Experts of a small language model: 430M tokens.
Below are experts of layer 4 (counted from 0) of a mixture-of-experts language model. Rows are named gate (a neuron's input weights, with its number), up (a neuron's input weights, with its number), down (a neuron's output weights, with its number) and show model dimensions 256-319. Each number is 200 + 40 x the weight over its row's rms, rounded and kept within 0 to 999.
Before each expert's rows: "mostly gets" lists some tokens that are sent to it at least half of the time; "comes before" lists some tokens at least twice as common just after its tokens as in all text. This comes from a sample of Wikipedia text that the model never trained on. Tokens count by the router's weight.

# expert 7
mostly gets: "---|---|---|---|", " −", "|---|---|", "|---|", " Coordinates", " Votes"
comes before: " |", "|", "-", "\n", "===", ";"
gate15,262,161,205,144,159,247,228,163,159,154,198,135,192,170,188,176,114,189,190,165,230,167,185,185,274,106,203,220,248,187,220,207,212,224,123,202,255,142,222,238,222,203,211,201,187,229,236,189,159,235,175,200,143,205,227,245,187,229,231,238,191,139,259,186
up15,205,242,177,193,225,119,194,218,158,152,133,286,155,197,179,225,259,225,193,179,245,269,164,220,175,157,225,261,220,228,190,139,207,107,188,275,151,337,173,184,253,169,214,229,184,247,236,222,162,205,194,184,249,219,297,210,257,165,217,200,200,193,246,208
down15,129,121,137,162,199,178,189,242,182,169,155,147,248,262,130,246,216,195,198,203,260,239,218,253,180,186,216,232,280,183,195,206,227,259,232,214,192,119,246,194,107,118,198,255,173,212,253,261,180,222,157,220,213,189,146,242,201,148,156,210,217,235,147,161
gate16,210,172,185,223,197,148,265,243,209,201,170,252,188,161,145,224,198,185,211,189,224,197,179,153,217,211,169,221,179,203,246,238,205,172,284,298,156,197,176,170,183,241,235,105,235,149,158,172,199,246,179,331,252,194,233,165,250,233,169,225,134,217,186,163
up16,212,210,178,170,202,246,174,194,146,200,290,145,197,233,166,217,239,178,190,224,192,169,211,163,167,258,224,298,168,211,246,167,149,228,179,185,234,150,157,251,286,178,217,201,231,163,222,265,164,280,230,225,194,197,257,228,244,177,176,182,160,209,160,210
down16,179,196,238,156,254,198,204,243,217,263,195,210,220,164,138,235,241,186,151,301,88,142,274,155,153,220,213,184,254,226,163,252,224,202,199,221,248,188,205,206,214,214,166,244,186,167,183,163,212,160,247,217,242,162,202,138,107,187,184,283,166,264,167,200
gate17,166,183,273,251,262,239,234,313,204,275,221,200,214,191,216,213,285,184,135,264,196,253,183,139,235,168,205,217,213,188,184,261,179,220,222,214,216,221,170,177,158,203,145,259,215,196,176,159,171,105,276,270,146,198,159,198,174,147,205,198,171,231,177,118
up17,159,216,173,212,181,184,255,162,174,183,203,209,230,159,220,200,181,192,143,141,237,200,158,205,198,179,209,272,164,224,225,202,279,312,213,189,235,159,145,206,211,229,182,196,229,242,220,142,192,193,230,144,176,155,305,209,121,217,149,252,155,273,214,313
down17,93,279,208,144,254,278,215,155,134,187,213,193,243,199,134,288,223,178,149,177,229,194,218,228,195,249,245,192,174,245,230,264,191,226,165,196,205,157,259,136,146,248,212,163,201,131,177,236,201,165,230,174,179,274,191,199,176,169,176,203,297,185,183,221
gate18,212,253,302,185,123,187,209,237,178,243,242,164,186,207,186,194,243,229,285,224,160,129,177,153,212,163,155,198,214,150,179,170,181,184,233,247,184,236,189,234,192,201,164,132,246,254,223,212,236,281,184,185,236,184,223,165,148,257,181,195,211,168,249,225
up18,111,221,231,191,230,206,226,176,170,264,197,170,231,285,266,170,233,148,170,178,262,211,221,191,296,230,222,204,209,274,180,265,125,168,144,181,130,230,159,235,87,183,228,199,200,171,232,161,199,206,200,173,141,225,206,212,202,202,242,234,124,233,153,222
down18,192,233,172,151,191,236,229,237,225,214,208,231,219,173,245,212,165,252,224,219,226,204,237,148,129,212,252,202,156,97,202,199,190,102,243,170,178,145,232,213,190,147,178,261,280,169,287,217,158,188,199,228,236,247,199,231,144,347,192,127,204,267,134,149
gate19,155,169,289,202,225,170,237,253,102,189,196,186,137,157,202,180,226,168,200,237,128,131,128,168,202,183,266,239,103,184,162,234,168,201,194,135,235,149,154,236,166,205,173,261,186,189,232,188,224,198,189,166,157,202,190,221,150,201,205,257,151,217,143,181
up19,265,218,218,223,133,146,214,144,291,218,169,227,210,212,237,189,140,162,181,237,212,244,252,239,173,119,158,249,302,237,234,194,209,230,200,208,202,235,296,177,204,252,222,171,195,236,192,208,215,212,149,177,219,201,198,219,224,205,144,216,225,206,212,265
down19,166,231,248,273,208,160,198,214,239,193,232,175,223,211,253,242,193,208,188,191,234,142,222,155,177,224,218,213,193,229,134,177,238,199,196,251,199,205,183,300,217,324,209,143,212,173,213,174,237,193,146,153,247,236,186,209,217,161,187,243,200,150,185,163
gate20,182,232,193,150,217,177,214,206,206,128,223,228,187,223,191,260,232,158,216,170,255,228,188,238,239,175,219,205,183,195,219,167,200,173,250,197,137,116,170,220,209,245,194,174,260,204,231,124,202,126,177,231,244,222,228,323,225,79,162,168,183,215,157,128
up20,142,183,120,209,181,202,214,212,249,194,189,200,148,168,162,171,231,212,156,166,264,260,199,232,182,167,236,234,224,217,197,228,216,172,217,214,249,193,216,133,193,250,172,240,136,187,227,249,95,194,191,151,228,198,124,226,220,162,199,159,240,155,208,220
down20,168,174,227,162,243,246,234,240,225,166,228,177,173,172,192,164,197,212,197,168,191,183,220,246,180,109,228,235,223,188,265,166,214,115,192,148,212,191,265,163,231,170,161,258,145,209,166,259,206,143,167,202,212,117,207,158,181,189,201,252,143,158,213,238
gate21,235,182,238,219,139,220,228,135,241,160,222,198,183,163,208,168,234,181,187,186,200,207,86,282,206,245,229,204,195,219,271,210,176,198,178,160,214,234,216,172,214,178,170,148,159,246,212,161,220,208,246,250,179,163,225,218,180,168,200,223,200,175,178,204
up21,237,208,206,199,211,142,197,252,205,204,152,280,195,248,199,186,182,226,174,218,186,174,224,200,188,149,171,198,240,216,182,179,202,273,237,192,169,107,220,242,167,220,188,196,149,150,189,190,222,257,214,211,221,243,278,155,222,187,164,140,184,272,250,136
down21,221,183,171,206,132,213,198,172,230,186,191,267,132,256,246,179,242,212,158,234,128,264,160,196,125,266,274,208,159,229,186,196,167,244,156,169,193,252,149,198,175,185,168,178,179,172,189,192,166,177,253,159,168,237,234,180,229,142,178,218,232,215,198,161
gate22,227,190,166,204,241,204,253,127,294,116,226,263,225,228,174,187,248,236,219,181,138,189,266,131,217,232,224,195,186,237,234,199,184,188,133,137,183,257,213,148,224,147,146,189,186,241,225,197,241,186,209,222,129,186,223,237,239,203,166,185,208,212,240,162
up22,199,144,114,203,208,126,250,195,117,228,230,129,151,160,213,213,153,200,228,192,226,194,184,219,228,176,162,209,227,171,185,171,240,285,147,272,291,174,264,268,186,164,150,198,195,269,165,251,158,210,204,200,216,198,147,211,189,173,242,209,223,135,156,174
down22,207,202,212,201,225,255,154,220,275,263,169,241,253,135,230,196,160,145,238,224,208,167,227,135,142,213,216,212,253,177,231,195,222,212,181,191,181,184,223,205,186,216,210,175,207,211,194,215,231,273,243,221,179,114,226,216,134,215,182,217,166,225,137,210
gate23,279,181,216,191,299,168,213,129,157,280,233,237,175,277,181,93,218,108,120,223,215,215,163,99,215,260,189,204,243,258,193,219,235,219,225,191,179,235,175,209,271,147,237,225,140,213,150,187,286,220,224,240,145,206,202,220,224,167,219,188,171,183,205,240
up23,162,179,169,256,190,171,246,239,131,190,171,183,208,232,193,230,169,240,182,213,129,163,217,249,152,214,158,109,224,200,268,211,223,226,241,157,213,195,226,168,178,194,143,150,222,164,198,200,194,185,190,189,264,187,183,196,151,223,172,250,227,245,214,171
down23,226,220,252,170,150,145,175,267,244,213,212,189,215,192,130,161,132,165,168,200,155,214,203,186,204,172,213,174,241,166,162,322,212,295,214,126,188,183,198,228,166,173,216,215,249,148,263,230,240,190,189,241,174,156,204,163,180,187,154,243,187,184,182,180
gate24,182,151,160,112,242,188,210,195,245,158,172,167,202,231,178,176,236,252,179,194,203,214,204,215,214,200,197,200,271,171,182,169,246,190,115,200,197,275,239,148,127,259,246,186,250,258,220,209,150,223,212,173,256,202,185,160,201,213,174,137,233,144,157,157
up24,186,191,179,230,261,158,199,260,179,199,107,237,215,208,223,110,195,227,115,249,144,232,212,174,213,222,218,200,283,218,162,303,195,233,185,202,213,238,221,180,110,194,231,195,224,253,196,185,212,227,215,217,235,245,189,181,223,169,192,140,183,199,225,199
down24,195,152,133,203,187,218,263,199,159,224,256,152,198,224,201,184,186,219,168,196,229,180,176,186,206,186,214,152,175,93,214,192,183,180,154,194,200,241,263,165,228,171,214,154,269,209,173,119,242,201,147,155,179,262,263,198,262,258,181,205,180,152,212,184
gate25,209,220,169,167,191,177,144,258,222,276,264,194,228,241,183,230,219,220,138,210,172,252,208,179,340,172,179,147,211,195,154,116,182,167,178,224,167,207,184,159,221,163,223,239,109,242,165,223,172,210,206,170,161,211,199,182,220,213,238,167,260,197,194,171
up25,146,191,215,274,237,173,184,209,205,208,105,241,190,120,211,219,253,231,179,215,173,261,204,180,177,226,232,181,201,194,105,161,220,149,225,167,177,230,196,227,123,213,170,225,174,255,211,258,203,165,256,273,211,178,190,187,189,181,255,172,275,159,183,143
down25,231,253,221,226,110,240,246,159,207,239,224,200,149,145,151,173,126,263,159,159,211,140,253,255,162,120,210,230,193,196,198,164,203,220,230,170,199,191,122,222,171,147,180,207,245,116,137,240,181,141,140,186,220,234,125,198,174,246,172,189,169,174,231,174
gate26,193,185,133,167,165,168,133,189,197,183,239,226,236,231,209,193,220,186,151,265,236,131,163,213,228,272,219,205,114,201,238,169,127,210,176,205,257,179,201,209,237,176,278,202,231,148,199,209,207,261,211,205,220,228,199,142,171,230,278,248,255,138,208,190
up26,193,243,203,182,238,212,221,209,182,299,221,161,228,156,225,266,223,226,238,235,174,218,174,191,197,218,151,170,161,177,213,249,263,200,200,197,195,217,205,251,188,141,168,172,173,96,93,182,209,176,206,238,210,204,146,116,201,177,161,203,223,204,191,199
down26,243,134,235,166,210,207,252,246,189,245,170,189,212,243,223,223,242,201,151,214,109,199,207,180,167,174,240,222,133,180,146,156,174,192,196,174,195,172,241,193,179,216,190,183,197,144,177,154,203,251,235,162,229,51,235,162,186,267,194,239,161,215,224,197
gate27,212,196,158,188,227,239,267,195,233,152,192,177,212,200,186,180,237,215,211,234,220,190,165,249,176,167,157,222,256,191,217,208,178,193,216,174,247,203,177,133,212,169,260,99,207,242,169,256,242,240,221,160,200,201,247,238,297,175,154,154,235,226,223,195
up27,215,205,167,213,206,145,116,161,210,238,178,229,194,252,184,253,193,186,136,132,228,182,258,161,217,179,230,224,154,184,170,155,209,235,197,171,216,213,169,183,191,210,135,197,168,140,195,178,230,206,150,216,144,163,128,183,136,201,222,191,211,178,190,172
down27,210,187,234,180,166,194,227,221,199,199,217,180,185,155,162,204,214,297,204,214,178,203,219,169,206,232,154,124,126,169,131,231,161,265,220,224,226,236,201,148,245,166,226,177,245,163,188,181,216,155,157,164,229,14,212,186,196,233,108,166,189,192,240,218
gate28,259,267,137,191,187,122,138,240,82,147,236,182,230,175,200,276,151,237,185,183,137,252,247,159,153,185,196,217,214,253,174,209,142,214,272,118,202,203,204,238,268,119,192,188,175,228,267,152,185,170,135,222,174,200,219,186,152,130,266,211,197,204,224,231
up28,157,182,186,131,151,170,188,183,176,178,276,212,192,203,217,171,182,248,199,177,156,215,169,216,174,189,177,204,214,162,237,168,226,283,225,163,167,171,99,185,220,170,158,216,227,197,163,254,186,142,150,282,223,177,219,175,183,184,220,187,172,255,115,200
down28,164,248,248,242,154,165,247,231,200,182,117,253,236,142,249,162,190,154,220,156,226,138,178,201,144,229,206,216,164,179,249,169,247,86,225,217,177,221,169,143,142,176,180,136,262,209,265,173,182,134,176,190,306,238,186,174,244,257,147,209,156,164,205,246
gate29,195,155,190,199,184,190,187,229,169,293,209,205,220,241,166,212,198,223,180,204,199,130,223,208,280,229,201,210,180,209,221,194,193,235,228,172,197,223,162,202,216,273,210,256,186,203,98,211,177,227,207,247,175,135,217,218,135,213,253,189,119,259,218,226
up29,173,148,188,243,184,221,219,240,216,221,202,203,174,218,178,217,280,154,226,207,204,222,209,220,213,189,190,155,246,166,199,141,208,203,259,259,173,224,238,240,182,231,188,202,269,222,181,104,199,209,187,251,172,240,237,161,201,174,205,159,196,263,219,133
down29,212,175,218,180,179,235,191,98,149,230,197,177,222,217,230,216,112,206,205,201,145,204,195,143,139,285,158,157,204,209,176,208,163,179,266,249,184,207,201,157,241,158,224,187,196,217,174,168,216,160,194,210,193,248,153,209,209,199,272,253,245,197,192,217
gate30,102,258,168,179,271,230,244,216,219,187,187,175,261,255,181,209,254,233,195,188,177,210,229,181,233,208,245,134,217,161,132,168,224,169,136,270,197,243,232,142,178,210,230,214,202,243,196,207,224,227,196,254,171,220,255,165,209,182,200,203,314,209,297,177
up30,200,212,214,191,203,196,246,192,199,254,204,192,218,123,197,232,213,200,287,301,262,193,210,249,229,204,257,249,274,182,246,224,242,209,296,233,164,259,154,235,211,100,201,213,184,198,165,305,215,163,172,213,258,176,203,168,204,213,225,228,189,198,136,225
down30,137,253,209,182,120,188,186,228,121,152,209,173,159,254,214,271,200,172,130,203,184,157,216,242,227,179,184,161,181,196,170,253,168,186,176,222,206,164,187,206,226,186,264,174,196,188,142,216,205,226,177,169,118,199,204,199,188,164,192,190,206,192,157,207
gate31,228,193,182,205,158,261,235,141,227,151,246,262,193,228,254,153,180,166,221,202,133,239,177,268,143,277,297,230,180,184,219,232,186,193,183,164,231,178,82,181,264,271,217,184,165,259,237,133,168,189,237,232,158,176,112,160,194,178,184,140,242,253,186,192
up31,209,175,209,171,65,288,202,180,281,273,169,162,196,200,209,163,217,163,118,207,204,274,225,142,235,136,166,225,184,181,202,219,148,154,215,274,104,273,126,196,239,185,170,303,202,181,141,195,189,199,173,188,106,230,143,220,130,235,264,213,218,148,186,224
down31,215,238,172,217,209,196,190,196,230,207,140,215,229,235,294,217,178,218,206,168,207,146,209,212,200,196,202,158,187,234,142,283,205,228,199,219,193,220,218,205,227,246,187,177,168,243,137,174,239,193,153,135,207,206,164,170,208,152,189,183,197,122,192,223